{
  "experts_per_token": 1,
  "vocab_size": 8192,
  "norm": "rmsnorm",
  "positions": "rope",
  "qk_norm": false,
  "tie_word_embeddings": true,
  "init_std_qkv": 0.0397,
  "init_std_o": 0.0,
  "init_std_down": 0.0,
  "optimizer": "laprop",
  "beta2": 0.98,
  "decay_shape": "linear"
}
Below are experts of layer 3 (counted from 0) of a mixture-of-experts language model. Rows are named router (the router's row for the expert), gate (a neuron's input weights, with its number), up (a neuron's input weights, with its number) and show model dimensions 96-127. Each number is 128 + 24 x the weight over its row's rms, rounded and kept within 0 to 255.
Before each expert's rows: a language model's description of what the expert responds to. This comes from a sample of Wikipedia text that the model never trained on.

# expert 15
It responds to: Plural and past endings. Noun-final s, ed and ing suffixes and nouns before by or commas, such as rights, couples, written, designed, parents.
router [135 124 135 107 141 130  98 130 117 114 136 115 164 136 110 142 128 121  84 121 158 120 171  86 100 119 136 135 103 167 173 131]
gate0 [162 139 148  99  92 108 118 143  83 121 131 139 107 128 185 140 131  92 138 129 136 127 126 116 158 134 111  99 132 138 109 128]
up0 [134 152 160  84 110 120 117 128 157 104 126 119 144 111 124 130 121 111 153 145 132 132 132 153 184 123 108 130 149 104 138 124]
gate1 [138 114 120 134 145 108 140 168 118 135 117 121  98 113 132  69 110 116 116 104 116 134  76 149 111 105 150 170 144 137 112 144]
up1 [144 124 114 115 140 163 162 104 109 126 149 118 183 135 130 178 123 145 141 174 106 114 187 132 153 123  88 126 149 123 123 128]
gate2 [ 88 149 152 149 171 137  91 161 155 150 116 136  99 148 170 119 153 142  78 118 147 146 135 145 120 157 131 114 119  45 141 130]
up2 [123  52 174 137 138 103 115 134 164 122 113 170 152 115  89 168 114  97 150 115  90 152 149 149 117 127 144 108 107 126 115 113]
gate3 [123 123 152  89  70 103 148 106 120 149 141 200 155 153 151 159 146 117 101 134 118 149  82 119  92 110 157 103 132 132 135 141]
up3 [123 129 156  80 116 132 182 156 151 131 143 181 141 154 163 144 185 106  97 116 144 178  83 155  74 133 151 112 108 137 137 191]
gate4 [144 163  76 140 120 150 142  94 102 110 107 147 124  89 148 136 128 131 137 141 140 146 153 127 106 127 169 118 119 116 139  72]
up4 [102 141 101 134 131 135 116 126 132  94  88 120 167 115 127 144 109 153 118 151  94 142  82 145 115 132 129  95 128 153 119 129]
gate5 [144  77 173 108 150 160 105 127 106 173  98 149 142  90 138 142 131 154 115 132 109 146 139 173 172 142 133 116  96  99 144 174]
up5 [146 120 117 125 128 122 171 178 141 100  85  83  92 122 141 116 143 134 133 130 112 130 146 119 112 127 130 149 142 143 133 168]
gate6 [138 138  91 148 142 127 108 119 147 136 145  98 102 126 104 111 141 167 142 140 115  89 135 153 151 108 102 130 102 156 121 128]
up6 [ 99 128 138  96 108 160 110 155 136 122 136 100 123 148 148 211 161 142  73 116 129 133 121 122 107 146 108 140 152 134 118 174]
gate7 [100 172 117 124 121 134 149 182 149 115 107 160 137 140 157 137 109 120 156 141 138 143 120 113 122 130 135 168  87 175 108 156]
up7 [133 139 114 125 143 146 146 123 177 158 137 171 154 188 175 128  82  90 127 134 148  84  87 132 120 106  92 153  67 168 128 163]
gate8 [ 83 119  96 119 139 134 134 135 109 132 139 129 126 107 144 128 150 120  99 148 127 124 140 137 150 136 102 149 143 115  82 154]
up8 [136 133 174  65 104 128 123 111 154 116 104 149 148 140 116 206 121 110 144  85 111 128 113 141 144 149 143 116 131  84 154 161]
gate9 [144 106 110 101 148 137 154 108 119 166 162 163 117 133 123 137 102  56  99 142  99 115 110 152 113 133 123 115 157 167 109 131]
up9 [190 136 127 148  88 106 111 136 148 118 177 106 160 104 104 140 144 134 119 112  97 121 163 141 154 149 127 109  77  92 141 114]
gate10 [120 153 115 129 137 136 140 142 125 165 165 121 149 117 136 160 117 133 145 135 127 168 131 205 165 145 111 130 127 112 136 143]
up10 [120 141 112 156 113 153 123  99 140 112 152 124 132 140 124 160  96  80 152 128 114 111 144 105  95 129 121 128 139 192 122 116]
gate11 [ 91 126 137 156 171 157 157 127 130 139 102  92 108 159  97 124 129 127 166 170 150 107 110 115 145 132 139 154 130 127 136 150]
up11 [120 137 158 151  67 125 131  97 144 103 152 162 148 106 153 159  94 137 125 107 109 108 128 105 114 132 111 122 129 140 157  64]
gate12 [142 113 147 131 170  85 137 146 114 114 160 130  78 144 116 115  83 107 113 134 169 147 132 108  71 121 134 171 130 129 153 118]
up12 [177  93 167 105 104 120 136 103 115 118 139 151 156 128 128 111 135 116 117 120 127 144 137 107 104 117 115 144 139 128  98 114]
gate13 [ 72 129 109 167 140  86 119 104 145 149 134 134 182 112 140 121 118 144 115  76 141 158 121 157 133  98 123 171 100 154 129 122]
up13 [103 159 159 145 101 134 143 125 160 103 166 101 170 100 117 120 113 137 131 113 118 126 151 129  84 110 125 132 100 132 106 109]
gate14 [146 177  90 141 117 143 173 137 129 149 117 125  93 139 169 131  82 101 129 165  85 117 125 142 107 104 116 117 119 136 140  85]
up14 [109  90 178 123 120 139 101 153  92 140 144  90 147 143  86 127 133 159 149 150 144 153 131 153 140 141 119  97 110 152 136 178]
gate15 [113 134 107 133 156 151 147  96 148 119 127  89 137 104 118 137 192 141 120 129  99 169  82 109 104 141 137 122 108 102 154 124]
up15 [121 177 120  92 138 128 165 132 152 107  88  76 102 112 132 156 198 130 129  97 137 131 121 108 132 156 144 105 119 118 149 135]
gate16 [154 211 120 129 146 195 142 143  99 107 115 151  86 162 151 131 116  86 139 211 114 109 130 131 127 115 123 161 116 102 136 153]
up16 [128 102 134  98  62 114 109 107 146 142 137 128 164 123 138 178 153 125 178  88 160 113 156 145 137 148 101 138 131 126 105 142]
gate17 [102 157 128 113 116 133 169  96 146 106 154 164 107 112 134 129 106 107 174 153 128 111  78 140  98 154 155 155 144  84 113  62]
up17 [113 115 147 166 122 141  80 129 100 188 127 129 109 134  89 112 106 125 123 138 156 127 120 138 161 161  94  90 113 172 158 160]
gate18 [145  84 124 144 112  76 102 121 122 111 130 153 157 147 131 105 140 140 152 167 119 148 108 105 127 123 144 139 128 159 124  65]
up18 [135 104 141  65 113 145 135 127 153 149 146  91 149 112 122 164 105 140 110  86 154 129 154 140 152 154 133 102 130 176 119 142]
gate19 [106 152  67 159 135 108 142 111 184 155 110 162 101 145 111 135 159 137 140 132 118 113 150 131 147  67 103 152 101 152 115 109]
up19 [102  94 188 104 160 120  58  93  83 143 147 125 135 153 150  95 121 174 119 135 103 123 113 132  60 158 173 128 154 123 111 118]
gate20 [140 166  95 107 161 121 140 152 157 156 109 108 129  91 141 119 107 146 121 148  87 146 114 148 122  95 133 109 145 107 128 151]
up20 [126 142 101  86 166 118 122 131 150 146 139 128  92  82 133 144 111 116 134 130  95 163 106 140 116 136 178 130 121 130 146 152]
gate21 [179 120 138  85 129 108 117 142 161 168 124 124 131 120 106 121 112 172 115 142 105 130 127 119 101 136 104 132 123 103 115 130]
up21 [ 56 158 139 140 107 156 138 119 125 145 105 122 156 128 145 146 137 119 166 146 100 126 129 151 156 137 121 100 139 127 144 128]
gate22 [109 133  95 132 122 103 142 162 151 119 188  71 154 105 122 112 113  98  86  95 133 101  69 134 112 132 138 175 164 135 141 114]
up22 [138 110 144 140 130 163 106 139 159 134 112 134 186 100 157 122 155 144 123 113 126 117 120 167 119 127 133 144  96 165  87 130]
gate23 [139 132 105 108 108 138 144 154  98 122 140 131  97 119 121 123 111 162  95 128 129 147 140 110 139 142 143 103 145 132 144 148]
up23 [124 161 151 118  81 137 149 157 124 130 119 132 135 142 129 180  89 129  96  84 142 126 159 133 151 137 128 138  94  96 146 156]
gate24 [134  76 103 122 129 137 169 100 144 167 148 112 141 150 166 112 156 113 136 119 142 131 134 143 114 133 115 117 104  84 104 121]
up24 [144 165 125 138 119 112 116 103 138 112  87 116 132 130 139 132  92 146 110 172  95 146 122 111 163 101 101 153 150 178 152 146]
gate25 [141  95 148 149 119 122  76 125 110 131 122 141 130 128 125 140 125 119 154 138 124 167 129  90 145 132 113 112 156 140 109 110]
up25 [104 146 157  89 151 170  91 132 103 101 104 153  98 113 126 164  92 104 120  96 119  90 110 113 133 165 150 115 148 188 150 103]
gate26 [115 129 118 161 101 138 122 160 151 148 128 170 140 136 143 165  90 125 147  93 107 122 128  79 132 125 153 142 116 173 102 120]
up26 [ 78 148 127 141 140 123 104 147 184 138 113 178 145 131 109 138 139 115 149  85 172  86 145 150 128 124 141 117 128  84 160 116]
gate27 [ 97 123 110 117 124 150 124 100 149 100 141 109 114  96 108 122 115 143  97 129 106 127 108 118 123 105 125 128 158 155 100  96]
up27 [136 112 156 119 119 107 107 158  86 129 123 144 118 115 160  97 154 129 161 166 128  74 170 152 143 138 165 110 100 116 129 163]
gate28 [160 127 130 110 182 124 125 105 141 124 118 156  94 158  99 105 153 116 185 102 125 149 132 142 143 153 132 158  84 154  79 115]
up28 [114 156 120 110 134 107 151 137 163 171 101 106 177 142  84 108 147 120 128  88 152 115 115 138 141 138 123 120 131 130 141 131]
gate29 [124 101 132 168 130 128 109 130 153 121 132 176 175 146 134 124 120 132 146  88 125 143 146 131 143 141 120 121 117 150 129 144]
up29 [128  58 136 124 116  74 114  98 121 108 165 196 156 157 183 120 126 124 134 108 106 117 121 122 126 146 130 123  94 125 162 135]
gate30 [158 137 115  98 160 117 137 145 137 166 158 116 137 119  93 162 157 176 119 101 165  95 148  93 146 182 120 131 109 100 113 111]
up30 [172 149 147 137 156 103 137 133 151 133 154 105 138 130 107 144 103 164 130 118 157 116 147 116 153 135 112  98 100 107 101  68]
gate31 [115 152 116 132 129 113 105 154 121 128 116 199 121 135 106 161 125 122 122 176 105 151 136 147 123 173 129 122 137 126  71 124]
up31 [100 151 172 125 133  88 103 125  99  95  95 187 121 114 133 140 134 125  99 140 135 101 123 112 120 143 124 147 121 202  90 109]
gate32 [132 118 115 121 133 145 133 115 158 136 132 155 119 118 118 169 145  99 150 139 133 149 107  88  94 141 158 112  99  93 148 144]
up32 [125 168  98 111 143  86 101 123 146  80 112 148 158 104 163 162 129 149 149 100 108 107  98  89 122 115 167 123 155  95 141 143]
gate33 [137 106 140 132 137 160 140 170 121 127 169 101 151 121 156 102  93 113 122 164 117 114 101 137 129 137 136 122 108 109 118 127]
up33 [121 100 111 155 149 114 126 122 128 147 128 156 117 155 109 130  80 132 150 138 126 107 103 115  86  91 113 114 142 157 129 139]
gate34 [128  71 157 185 137  82 136 127 150 163 154 116 100  98  92 125 129  87 130 113 136 104 152  96  92 167 127 127 139 115 100  83]
up34 [128 115 129 175 184 102 126 158 125 153 141 139 121 112 107 105 100 102 133  94 162  63 161 110 113 172 145 125 156 116 110  92]
gate35 [185  99 154 102 133 169 147 105 126 104 114 122 118 109 149 151  81 105 137 155 110 112 125 113 134 126 145  83  73 174 144 144]
up35 [ 68 152 133 161 130 115 109 160 108 144 112 112 135  94 107 141 126 147 118 157 109 122  86 137 113 149 115 145 174 100 107 114]
gate36 [145 113 157 147 158 106 113 116 142 136 105 164 111 131 151 134 153 111 144 108 135  92 101  99 125 102 133  99 149 154 117 141]
up36 [114  73  96 135 126 158 115 105 140 150 134 133 134 141 111 109 123 144 137 151 173 148  90 138 124 137 135 177 166  94 146 145]
gate37 [124 186 125  96 168 137 104 140 148 125 145 150 176 146 168 128 157  83 109 112 138 123 113  94 125 132 130 154  97  81 129 103]
up37 [116 138 127  92 146 153 143  97 121 180  91 133 118 109 122 184 155 139 106 156 105 134 105 172 142 122 124 153 131 152 122 119]
gate38 [114  78 177  72 148 128 127 122  88 140 156 165 120 113 131 109 138 119 170 127 120 124 150 131 144 111 157  97 124 126 111 130]
up38 [ 83  92 152 146  84 165  79 110 171  71 134 137 161 146 143 117 112 144 117 135 145 107 142 100 166  74 107 127 158 135 103 108]
gate39 [147 139  91 127 130 117 116 119  73 101 112 124 142 118 136 155 170 119 121 130  88 119  90 117 126  90 101 121 132 128 106 156]
up39 [111 126 134 167 153 112 157 138 147 132 147  86 130 161 150 149  99 143 112 133 131 157 139 125 121 116 138 129 150  98 100 104]
gate40 [161 166 154 126 118 135 125  92 119 132 140 147 125  94  94 156 143 127 117  78  87 123  90 116 168 125  93 124 162 146 101 116]
up40 [110 136 132 138 126 121 144 153 175 106 115 134 107 141 149 101 118 123 159 195 112 107 192 106 102 106 152 103  62 133 138 124]
gate41 [117 141 134 172 145 146 148 134 126  81 143 128 154 183 166 143 124 126 143 122 133 120 162 106 157 150 136  83  96 123 139 106]
up41 [117 187 134 150 158  92 133 117 148 127 107 171 147 116 178 148 155 109 143 141 144 104 160  81 108 143 120 116 124 113 136 120]
gate42 [117 103 115 158 123 124 120 164 112 151 124 136 125 145 112 117  91 124 159 108 133 104 165 147 125 128 154 157 103 114 168 133]
up42 [116 121  95 140 132 136 127 106 140 130 122 142 104  93 116 173  93 118 120 123 131 151 107 120  73 111 106 153 153 139  95 121]
gate43 [137 160 144 110 141 119 156  90 119  98 117 110 100  78  99 150 132  84 187 129 123 104 145 119 155 119 135  49 123 144 154 140]
up43 [ 90  67 141 148 111 148 163 134 126 147 118 157 121 144 131 116 135 123 142 106 103 103 151 149 113 140 189 141  99 107 165 109]
gate44 [113 133 144  75 149 157 145  99  97 135 161 155 149  96 114 125 115 118 153 139 106 197 130 110  95 113 123  76 115 153 120 158]
up44 [103 101 151  80 129 173  88 109 126 138 111  83 132 108 116  94 150  97 130 116 158  81 140 141 165 123 124 145 168 146 127 140]
gate45 [117 120 117 120  84 102 151 163 152 151 157 110 124 100 145 134 113 127  82 107 168 116 126 195 138 150 130 131 114 109 125 126]
up45 [101 101 173 144 133 132 141 151 154 112 129 120 105 166 119 125  92 115 126 128 105 135 148 105 117 123 124 120  97 148 141  95]
gate46 [140  90 109 123 135 155 159 124 102 138 137 113 138 133 140 125 101 113 124 167 123 168 106 125  88 115 141 114 144 144  98 146]
up46 [162 139  97 133 100 121 137 153 183 173 122 150 128 119 139 125 100 148 127 126 132 140 116 149 113 129 133 126 176 150 122 161]
gate47 [116  88 129 125 132 132 134  82 124  86 168 157 137 138 134 126 104  97 163 132 138 162 149 145 132 100 172  88 121 106 152 116]
up47 [145 145  87 120 129 133 145 150 157 125 124  99 183 124 128 167 183 136 112  61 121 162  97 126 119 148 110 160 171 148 127  76]
gate48 [160 150 119 174 129  93 105 155 159 163 145 132 130 130 157 151 121 112 108 139 108 162 105 125 139 119 126 130 121 113 165 103]
up48 [149  70 153 117 154 121 136  88 140  74 148 112 117 122 140 111 113 124 139 160  93 104 159 112  92 138 113  94 147 113 100 101]
gate49 [126 133 186 145 173 155 110 103 146 117 143 148 123 157 152 124 128 114  98 136 114 131 128 135  93 145 119  88 150 128 164 175]
up49 [128 114 119 123 113 108 113 124 123 134  97 138 128 137 115 119  96 121 104 172 130 154  89 122 149 103  95 169 147  85 116 137]
gate50 [128 144 147 132 135  90 161 147 129 129 160 143  88 126  84 124 135 139 132 138  91 116 133 127 188 111 123 145 135  96 148  78]
up50 [136 119 114  75 115 118 151 116 117 132 102 120 119 129 176 152 140 117 119 115 123 114 153 160  72 107 114 109 157 174 127 139]
gate51 [132 155 123 151 147 113 142  89 137 112 138 142 102 111  99 172 143  96 155  96 106 183  75  78  64  80 131 137 146 174 159  98]
up51 [132 107 193  95 105 158 132 147 119 151 119 133 135 104 111 100  98 122  98 116 117 139 173 116 165 140 126 153 147 143 165 147]
gate52 [117  76 139 142 150 120 113 135 167 144 144 154 128 134  77 133 124 157 102 120 135 101  75 116 147 138 116 108 155 149  93 119]
up52 [128 113 144 156 149  87  84 126 129 155 127 169  99 107 111 162 133 103 137 138 122  93 123 131 116 135 132 155 136 153 164 112]
gate53 [104 113 138 120 132 142 107  89 109 136 125 168 164 157 175 143 145 129 144 166 147 142 140 133 105 119 108 137 104  83 153 114]
up53 [151 101 149 106 109 137 129 189 126 100  90 161 129 160 127 133 122 126 164 167 154 100 103 140 104 125 114 154 161 147 124 123]
gate54 [117 135  80 110  99  98 182 101 158 118 149 129 111 124 137 136 125 145  92 142 138 143 144 132 150 117  81  81 120 138 113 130]
up54 [148 128 145 118 156 140 104 142  88 134 105 144 172 145 113 128 141 105 150 123 113 122 128 133 116 161 158 125 145 100 176 142]
gate55 [140 128 152 106 141 115 150 132 151 173 122 137 110 163 137 123 136 153  89 201 126 171 145 129 140 137 125 132 111 149 113 170]
up55 [ 76 190 153 131 127 127 118 138 118 113 126 154 130 136 139 120  96 108 103  81 106 126 162 107 112 148 153 112  82 171 114 145]
gate56 [155 126 110 123 104 101 111 133 123 147 116 109 115 109 128 129  96 104 143 112 102 170 124 129 125 150 122 142  94 110 112 150]
up56 [106 148  73 119 143 110 131  97 110 134 122 163 126 190 111 143  94 132 129 102 106 140  86 135 101 109 125 114 129 124  71 120]
gate57 [110 112 157 120 126 131 158 138 143 122 114 141 121  94 109 124 131 112 114 143 106 129  86  73  97 130 119 144 116 129 102 127]
up57 [132 100 123 127 164 146 171 136  98 149 121 132 100 119  95  95 167 126 127  87 133 156  82 121 122 170 147 182 158 112 129 131]
gate58 [101  90 121 176 111  83 119 131 156 165 159 124 123 136 155 150 122 120 115 140 120 151 100 128 126 143 127 114  99 123 124 123]
up58 [102 136 171 160 148  83 132 189 160 108 113 123 143 154 129 204 161 135 132 112 126 142 101 107 100  96 138 114 174 132 124 144]
gate59 [131 102 133  88 116 125 168 112 150 133 121 171 102  96 127  73 143 121 124 187 134 106 118 159 123 105 133 152 153 101 151  89]
up59 [137  93 162  66 136 112 197 127 153 134 129 131 128 127 121  95 140 113 100 156 137 119 100 129 125 119  95 158 125  97 150  66]
gate60 [137 107 156 108 145 122 143 134 129 170 139 112 111 124 124  92 137 103 123 117 128 123 121 149 163 150 137 156  83 139 164 124]
up60 [135 126 106 114 140  92 116 142 153 105 121  88 108 158 138 126 130 130 135 149 138 130 145 116 151 126 126  65 127 105 103 123]
gate61 [ 62 139 127 134 177 104 101 155 134 122 117 111 134 120 142 128 136 140 122 119 112  98 139 151  80 109 132 120 159 106 117 119]
up61 [100 153 134 102 158 120 137 164 114 134 120 123 142 129 140 131 153 106 119  87 136 104 121 147 111 110 115 106 154 133 148 124]
gate62 [ 96 141 144 108 128 163 127 116 122  95 144 136 113 121 149 174  89 115 144 114 161 115 103 153 152 113 129 102 109 124  85 169]
up62 [147  89 109 116 179 150 137 127 188 185  93 133  95 152 124  91 141 102 110 113 128 138 175 131 100 153 138 134 103 128 145 133]
gate63 [106  89 143 123 124 106 138 154 135 164 104 121 122  98 117 146 123 174 150 144 129 112  93 128 140 123 149 124 119 130 117 142]
up63 [117 128 108 139 118 156 122 149 113 118  83 128  94 146 114 129 157 124 142 167 111 135 144 117 140 125 118 157 126 110 119 120]
gate64 [ 96  89 102 135 139 120  99 130 134 130 143 143 147 101 153 156 180 117 147 152 134 175 130 125 129 141 120 128 124 139 118 148]
up64 [143 117  95 146 130 164 126  99 127 130 107 125 142 115 111 117 136 120 105 120 125 149  94 147 134 144  96 178 117 175 137 168]
gate65 [100  97  87  81 111 123 136 108 128 156 142  92  97 127 103 111 113  83 129 109 140 137 148 177 125 123 130 179 104 186 112 137]
up65 [ 99 134  97 148 133 140 124 127 123 173 114 162 116 129 105  97 128 108 114  66 133 149 120 126 113 123 145 127 135 111 114 122]
gate66 [118 135 119 178 112 151 143  92 123 154 120 112  84 135 145 126 127 110 157 138  97 159  94 114 150 150 109 104 104 109 136  96]
up66 [145 169 130 118 151 162 153 134 143 165 128 166  99 136 173 141 129 126 154 160  87 113 106 129  91 155 165 128 131 128 132 128]
gate67 [136  92 164 152 195 152 131 124 133  77 110  93 132 127  96 148 134 100 121 134  61 153 136  74 107 139 129 146 114 167  88  96]
up67 [157 127 134 125 160 168 113 129 104  79  98 175 150 131 139 136 137  97 163 140  73 149 145 160 112 144 125 136 119 119 112  88]
gate68 [112 177  71 161 108 131 145 142 122 117 102 186 126  86 128 129 136 135 111 170 150 112 146  90  68 112 108 137 119 130 121 141]
up68 [159 165 150 123 124 120 168  96 142 113 106 105 135  92 137  96  73  68 135 109 130 115 164 126 119 123 125 154 121 133 148 147]
gate69 [142 138  96  81 123 133 156 112  96 118 126 104 135 127 146 153 133 146 153 126 126 138 142  93 142 105 137  76 116 169 140 135]
up69 [167 109 145 141 161 126 123 113 102  97 121 113 132 153 126 123 134 141 166 104 129 128 113 124 140 124  89  95 118 136 126 159]
gate70 [112 158 120 124 149 150  89 154 101 144 144 142 136  72 127  93 130 163 117  68 110  86 151 136 123 170 125 164 145 141 116  84]
up70 [143  62  99 144 153  93 142 126 125 137 123 100 110 156 106 119 145 136 120 158 111 126 121 120 144 108 120 130 113 145 154 146]
gate71 [123 155 111 124 111 129 168 142 104 111 106 148 113 118 115 102 151  84 119  81 119 120 123 166 103 109  75 176 159 162 145 109]
up71 [105 132  98 148 125 120 191 133 119 139 124 113  96 154  88  76 142 110 144 126 132 113 130 142 122 108 136 182 126 150 144 108]
gate72 [133 141  99 157 128 124 154  85 119 105 111 128  73 166 109 114 141 178 186 153 128 150 172 103 171 133 130 140 153 152 173 113]
up72 [136 132 131 134 123 145 135 159 157 138 132 109 162 141 102 160 149 155 109 118  95 107 116 158 117 116  85 128  91 131  94 150]
gate73 [118 120 162 138 136 161 109 102 135 178 126 128  90 114 129 123 138  76 101 137 177 152 136 105 135 104 100 120 141  69 110 137]
up73 [140 113 106 160 135 169 154 132 129 113 126 112 135 111 125 129 127 110 127 123 156 102 182  98  99 126 159 142 158 122 127 120]
gate74 [155 148 121 157 116 121 133 122 142 158 110 122 152 110 109 103 130 162 114 138  77 114 143 134 127  84 120 152 121 140 135  96]
up74 [124  65 155 130 136 140  98 123 135 146 168 126 131 133 123  74 142 106 141 131 152  92 130 149 124 120 132 152 115 120 163 106]
gate75 [125 124 149  83 136 125 138  77 125 124 103 107 123 132  78 151  95  90 147 144  67 148 116 145 125 129 125  46 159 135 127  88]
up75 [109 130 146 117 172 115 128 137 131 139 140 132 103 104 132  93  82 135 125 149 128 118 129  95 108 162 139  96 134 119 111 123]
gate76 [144  96 134  70 144 142 109 121 170 119 142 137 141 186 164 129 143 118 149 169 118 102 156 129 157 122 127  90 133 114 115 124]
up76 [180 131 155  78 129 131 129 122 130 124 160 124 135 155 158 125 150 131 116  96 140 122 179 122 139 119 128 133 119 121 112 128]
gate77 [143 120 152 124 110 125 149 127 162 140 126 169 177 178 134 104 116  58 117 137 134 135 117 105 137  93  85 145 131 147 147 151]
up77 [152 145 181 155  92 106  91 151 170 143 108 131 118 165 117 101 125 150 129 161 124 140 171 129 126 114  90 164 129 128  88 116]
gate78 [124 165 130 115 148 109 125 133 136 113 120 145 136 109  94 154 140 132 184  97  89 131 135 120 144 150 137 138 163 114  97 120]
up78 [136 149 125 124 137 128 121 163  73 118 152 125 123 149 118 126 139  55 196 130  88 131  95 104 139 141 116 137 129 122 101 124]
gate79 [127 145 116 135 147 132 177 114  95 159 164  97 158 103 127 155 149 143 124 145  86 117 121  82 121 141 150 131 153 155 139 124]
up79 [191  76 157 144 144 143 149 143 134 182 141 129  94 135 115 125 162 135 109 106 120 126 135  87 151 136 139 133 182 172 157 114]
gate80 [132 147 125 173 154 195 109 111 118 143 164 145 147 142 137 121 143  72 143 164 126 164  83  90  91 115 116 106  95 142 107 119]
up80 [155 114 124 169  98 105 129 165 110 123 135 118 161 116  99 100 136 101 120 108 156 105 145 131  87 152 114 138 116 151 119 125]
gate81 [ 88 128 124 142  68 105 130 133 129 161  96  99  92 126 151 122 121 127 160 119 132 167 108 140  92 164 152 148 113 121  98 123]
up81 [141 154 108 167 150  56  72  90 134 163 157 100 134 137 126 191 148 145 134 122 104 152 116 117  90 102 116 120 105 136 132 137]
gate82 [107 113 119 100  98 151  89 161 123 167 112 118 111 102 148 123 113  95 107 100 164 130 101 173 119 158 135 158 117 119 146 121]
up82 [114 165 116 128 104 121 128 167 119 140 115 109  96  99 114  76 120 150 142 122 145  97 140 139 133 116 109 140 180 159 141 148]
gate83 [170 139  78  97 160 137 140 112 109 119 139 178  49 118 128 153 117 120 112 138 107 131 108 108 122 123 170 123 152 115 140 130]
up83 [121 105 141  83 156  99 139 105 149 112 129 136 142 155 105 113 153 112 152 145 131  96 131  84 144 120 114 148 136  56 118 107]
gate84 [138 107  97 125 140 144 148 154 152 133  95 117 108 124 115 111 188 154 186 120 115 169 153 123 193 118 123 100  96 140 122 110]
up84 [136 177 159  87  94 160 127 133  84 123 128 152 133 159 192 127 151 140 116 183 157 126 109 166 131 135 122 107 155  85 150 149]
gate85 [153 124 118 161 152 122 141 131 143 102 156 122 133 158 130 118 124 120 153  94 131 152 158 139 103  83 165 150 123 125 138 119]
up85 [150 131 154  79 150 112 145 154 115 171 157 153 159 117 138 159 117 180  63 139  94 127 168 126 151 154 113 153 150 107 142 122]
gate86 [128  84 120 141 102 140 122 124 119 111 157 151 179 143 127 164  96 133  96  93 142 153  70 130 122 109 101 144 136 116 123 111]
up86 [142  95 136 151 109 133 119 105 116 127 139 108 140 117 148  89 112 180 154 148 178  83 136 171 113 123 119 101 149 144 114  65]
gate87 [105  96 128 100 108 157 131 129 165 115 121 145  92 119 145 162 119  88 148 145 148 139 121 120 118 148 117 126  79 121 112 126]
up87 [141 133 124 146 126 108 147 143 127 116 146 168 131 134 130 132  97 196 151 169 130 102 150 138 127  78 125  75 112 120 174 149]
gate88 [115 138 115 121 174 121 179 101  93 159 112 122 108 158 104 154 104  98  98 139 105 117 132  93 132 127 133 104 144 156 125 167]
up88 [123 132 110 103 115 149 160 105 150 149 141 100 133 141  97 129 122 103 133  66 138 127  90  76 122 138 145 105 179 121 152 113]
gate89 [121 187 127 121 153 120 115 139 137  82 109 134 153 129 138 125 161 170 142 100 110  93 119 105 131 118 118 103 134 113 168 163]
up89 [161 117 102 102 139 132 117 107  97 161 154 124 123 133 125 161  79  47 124 119 148 146 147 146 101 155  80 181 111 132 111 120]
gate90 [112  87 176 141 184 120  99 117 119 139 136 150 137  88  84 104 121 108 142 139 101 138 135 122 137 126  70 107 124 183  74 124]
up90 [104 144 108 139 127 135 127 162  90 116 116 162 119 109  97 129 124  94 136 115 111 152 126  99 113 146 165 100 110 175 135 114]
gate91 [ 97 119  92 120 124 144 131 143 116 152 158 164 147 136 118 117 130 102 115 108 131 130 100 108 144 157 170 132 162  99 149 104]
up91 [123  82 156 141 137 125 137  75 111 168 128 137 129 115 136 124 124  92  97 122 136 161 116 136 169 151 140 109  79 132 110 145]
gate92 [102 127 136  93 131 146 146 144 119 109 150 144 125 140 135  96 166 129 125 123 166 107 111 108  86  74 179 160 112 111 141 114]
up92 [120  82 131 116 162 116 118 108 162 126 113  92 166 114 163 101 132 129  97 123 102 100 174 118 114 119 114 141 113 160 108 140]
gate93 [141 126 136 122 152 150 146 133 114 164 131 162 118 154 116 129 122 140 138 164 129 149 137 151 161 146  90 141 128 127 141 142]
up93 [ 99 122 135 156 110 120 124 111 135 108 125 147  99 150 121 129 117  65 109 115  98 111 114 118 134 113 145 173 154 117 154 136]
gate94 [112 123 125 161 103 139 150 169 155 126 142 112 107 119  93 104 111 144 128 155  91 121 126  99 146 147 113 148 148 144 155 110]
up94 [183 132 120 110 135  93 107 121  97 166 118 135 157 125 152 157 143 110 109 143 160 117 140 130  99 153 128  79  99 142 113 166]
gate95 [140 121 150 130 142 119 118 125  88 112 142 138 115  95 137 172 113  89 135 128 123 138 101  90 149 103 115 154 121  99 100 147]
up95 [145 117 120 178  98 120 113 127 156 135 113 117 126 135 133 134 121 105 109 101 125 146 113  90 168 135  95 137 119 159 177 141]
gate96 [133 108 102 146 123  83  70  80 147 133 116 207 127 121 118 134 107 141 172 122 148 147 105  98 129 107 121 116 149 156 137 137]
up96 [161 156 137 126  91 186 151 131 123 116 156 145 164 166 156 145 118  88 142 149 118 104 115 136 137 127 103  83  92 128 117  88]
gate97 [ 94 105 117 141 145 115 135 102 139 131 123 142  90 116 125 101 103  70 154 151 121 133 110 122 126 120 104 119 118 126 105 148]
up97 [125 150 104 111 138 143 139 105 149 121 146 139 122 112 157 156 126 142  92 189 100 143 124 118 130 104 123 118 117 137 123 143]
gate98 [110 143  95 138 151 131 130 166 109 137 117 156 110 126  80 167 127 164 111 141 116 144  85 102 136 149 134 136 154 102 103 105]
up98 [102 138 173 129 131 149  99 133 171 117 123 127 142 137 131 106 128 133 125 112 139  84 191 145 150 124 150 117 100 121 146 160]
gate99 [118 138 108 173 122  83 132 102 124 126 132 138 150  96 156 107 133  79 161 113 150  74  91 115 176 143 101 137  94 124 155 129]
up99 [126 172 108 139 151 162 136 158 132 131 143 132  95 113 170 116 130 172  95 156 108 164 111 137 146 119 140 124 108 137 116 158]
gate100 [ 97 132 145 121  99 176 128 130 164 149 134 142 129 123 169 147 101  83 132 128 134 113 138 104 173 103  77 128 106  98 123 114]
up100 [162  71  93 139 136 103 132 143 158 160 113 129 113 163 109  82 151 179 122 110 117 156 118 173 122 121 173 108 153 148 136 108]
gate101 [ 95 144 151 125  99 145 148 149 129 139 136 149 165 150 123 110 122  77 162 122 115 133  92 164 145  86 118  88  95 113 139 124]
up101 [123 144 125 120 113 129 117  91 145 134 138 123 100 120 147 133  92 164 105 173 145 111 158 100 154 146 121 103 136 110 135 104]